Experts of a small language model.
Size: 13 layers, vocabulary 32768, 43.1M parameters.
Experts: 32 GeGLU neurons an expert, a softmax router.
Training: a variant of Adam for the experts, 8868 steps.
Below are experts of layer 10 (counted from 0) of a mixture-of-experts language model. Rows are named router (the router's row for the expert), gate (a neuron's input weights, with its number), up (a neuron's input weights, with its number) and show model dimensions 0-191. Each number is 128 + 32 x the weight over its row's rms, rounded and kept within 0 to 255. Numbers have three digits each.
After each expert's rows: a language model's description of what the expert responds to. This comes from a sample of Wikipedia text that the model never trained on.

# expert 16
router:168121150157111141095114137172194143139115143146161126096122165104146125084198106147085151100143118155107068143124164158121052081087129097090143118205154130122101126129138153116108059156128091095121141140111121203043095128183118085135107118109128154129185094184090119074121170115137151121109188126146092133148119122195124177158159141147085181086130104128131117145131125135142106087100130197170108152161200125164064137124134149164158108143093113158149149085202181146123125130109109164201145145152136113171118160112128075122131178083130062067163125089140144141108172144108119106
gate0:100093146147118146142123123139158116171162149137157190121081137129142162127124160065122121099092070184136192124158130122178164144138098125191143082077090165171106139139167083126227116105177171116116184112100089133147107134100157105164121079092123075121124100086126165127116143110117136140120091147182162110126109047152184116184059160115112095130111146199110087089126136154076156153102165159175131104128162162150073118096126145148130155095169121177136151106119122105147084120145145137164134164150122162172087127141091126090137103094154133145121179164056139082157109106198168185
up0:168166129086139165107103115102051128112072134123111112182143148149159107120124130104137119134143107091118095125146213160107125087081125114152111169245149134081163058135154107109103136112081036135091121174107170105112119132173130182158101129136109144108074148122106156128102086175162158126094129111115097124136115135118119130109156097133100146163084143124124158119084083111160096087194128121077106153111115085108135164109102174120125173175085109102151146143067093175114056149079151145116137153136148113093172152137140162158043120132098123153134117077159189171132124120059102083
Entry-start capitals and letters. Capital letters or first pieces opening infobox lines or codes, such as I(OC code), U(nited), List, plus al in et al.

# expert 38
router:184168109163142125161127122204173150126117149122113163092157150120139087142157118141112199147074128124095143100158072188185098112167154129140141110174136158092142173103092135118107067096086106157105119170173177117093180068110184167159130109102122160129112120178109195117123116165096132147147095097164088073105104096185105036110158158153123141156111144165153217142184148117105079110112093172090127146179124116071109155141153162161140200117121133112125074166097137095124124113148145095146127150101105085141118202144146124097131120127138108125115124076115110059131084135097154121
gate0:128152130148148113192134117157113117126151154124151107067120116165109138157091159075157140145054172127133123147116114147119145083115148150140058099117090102167150080140147137164141146178070114131117204115104103121103163176075127154179176127125129104071167121149112114083043090086154158104096106169163047173104199151132155121079115136115135177087094164153077123133125145131150136122107095139084155097140171107121142109127112157103136157125100112058123112109083128096147170084121165130107205130073108145181070114108106133087145115172151078115104112138165077097114101104152053178
up0:109171133120105109136181163160094117172113162161121106121159135166103120147064130103129105116081133132125156163078121175105135112105127156110077134060085100185149046102119156119145201164086087142140170119128097102122087124117139192168188177054099133086104119135110083104043120108132151137139147170109091151136223105150184168079115115158143132168074167174110088157080112106122119096109081092120162079162203101138089147114119118140127168129155100124121068161134114084124148139172133127125160093119141111136102159123109114107153126178164097106077128146095063149132151092137093153
Descriptive adjectives. Adjectives after a, an or the, and adjective-forming word pieces, such as different, good, large, articulate, expressive.

# expert 23
router:152125104128134071189134147152132124106131113172160121090128136160074152129092173066091151153132198146143118117164140192149183124128161170148114164091061099147184120118143183127147091127092091126109139126123138109088141159101208156092191143072098097073166092145141107143088112104134145148133102251120098168091154085174185130072116206126103134162176088119131169110094086127178137106127079181107204104096102126137130154145111141125093126132105165108146126190086108107116156136155145105059106142128098108147099094138127125089161148117120124134100092131153147161101090117135108126
gate0:115174078142125176161088148129161129055146127139142115155125186090117163165117149167062163085142142146081141149169176121101081090124084158114099116119154108123125133128141138153133052108133176113167136127176143073120055128156146173140175144131117119114190075104117150161112065139178123128149095171101159165121083117157122197117146078139091092147126085131189194110096157134089116135126094136104142189097048133051151121194120132175153192154108134134144160143111130078150142109145099115114081153155053107113120133122157105113150143144122125221099136136141113145134159156107153161
up0:120142069175137139149149108118133143165164087062109117170112076146131163127115085116109167045069081159113129149134176130114165160080106135175139104137122150100119189127132165120173082139116159146157142146150095069092115196135187145174136163154071096160143157173134187073178127090125178157124148132145123108123152074070146149147066109121164098102105144179143149111148142096143101119165122133107128174113120125113126115118037123156145157085157099122153127182138050134185119094153137115094082099167118154147121135138115083064144104101144085093091141138049110130120122090165164168
Predicate participles, adjectives. Participles and adjectives after forms of be, often followed by a preposition, such as known, due, returned, unable.

# expert 48
router:174106129039131084132201154105164143135147128120149157173112119078114178141133139167176149146124081148169124077101125036146075108163146163164145147105063116151155099159185118162091108151195119133115138143111096177069131169118166057083149182099072073100148120085097099118130168124167104104096153154149200145104174106115148142095137091174148124151109146084168097130074122157079092105117087130064142089121120110086077108092133124123166132140143105150113152135113114136134172082135132147141094179160163159100125182104093153125179122121110106176108140137112121165096152089115147164
gate0:212115095137144096124142103144149130148149139153151168153151130130067146118072118106116072154110141130156113102128125073186113144123125149117133138115093131138123204142128168140106171178176095156150195106136108148092103164138210063121129167104096099155142112108116148134148155108179169105090200163097152149108108125172163162144110116098116120128119111116166125138147064166105178129149165102064099182111189069118142076182163119125141105132140179147117180134138159201120131119167179128162110093127113142142149132151169175072163114135125083173097132172088154129121137016151168117
up0:126187159105121067160134112178113117127086081147179148162152097139112108134149128177118127092177107111116146100115130089086148125136044029169179158147133153145124120182133200171078088097127115131124118147173141118150122118121138127128106100207150145125131145177103126099117158172130117127125059110182157120147059090096136131157187161108154126131130179117133177176128119117121131137118124112134072111153072107122118165156088125098120148204176099207148110175111126119213106141054147169096095114093173109126173131134143091162130102081143140147165089113123148135194119159146153126
Final words of place names. Last word of institution and place names, such as Stadium, School, Cemetery, Avenue, Recreation Area, plus surnames in numbered lists.

# expert 5
router:086093159047134089099199127181114151136145137163131153154117128118134146142075170159143168135146100140128146064103140086112085143136157164161155167112089133139108146123114127090112104147193158132110121142160132127083144131145149108080108130093122113179155126092110124111107164132130143097129141123151157148166128147102151140054107063179089052178124111122128152161104132100136121076131084160136116045116169098085137093130137147092115129146144070173161114157146093177135177093122099135136074157168142111161119186106088150168166123093242136146185135196111112202098143194106129096
gate0:191161158084108102118057135167089116130106140203104136121154148206140101117136150127055120130114144115191135122115139116153150132081063097134111127135130136115122137108104153075080184114101152110131138155128079194137177068095108169144123152118110127122095066158095102105147195128166169084158092176094148170185165167164060121160129087176177101159197109086123083135101063123141074195085107123106147170149100140154125144141153157099168124138150115098165138131125109110165116134136138124109121047103175174097157051132127118114122115170148102126123171140102156111115122130124164114
up0:157152091125081153179113115109092113114121174107144140178158165142110202093156136164158131173097086147135153100151151174141121111115135063122115136106107111120148094142191087105173119175105072135076147121122073165075091137063071114147120136128139119154119117047181124151189140120106166151103159140087109117147155121096046124148135110112153143168081114100157127131170120097119128121158094155128107104109154113175082185081149150113117150135113132134112106121166161047139113178069172066130139141143151153190105152083147161128143090137073094143067118149121114140102173064091167205
Award and competition names. Capitalized head nouns of award, event and title names, often in tables, such as Award, Cup, Prix, Series, medal.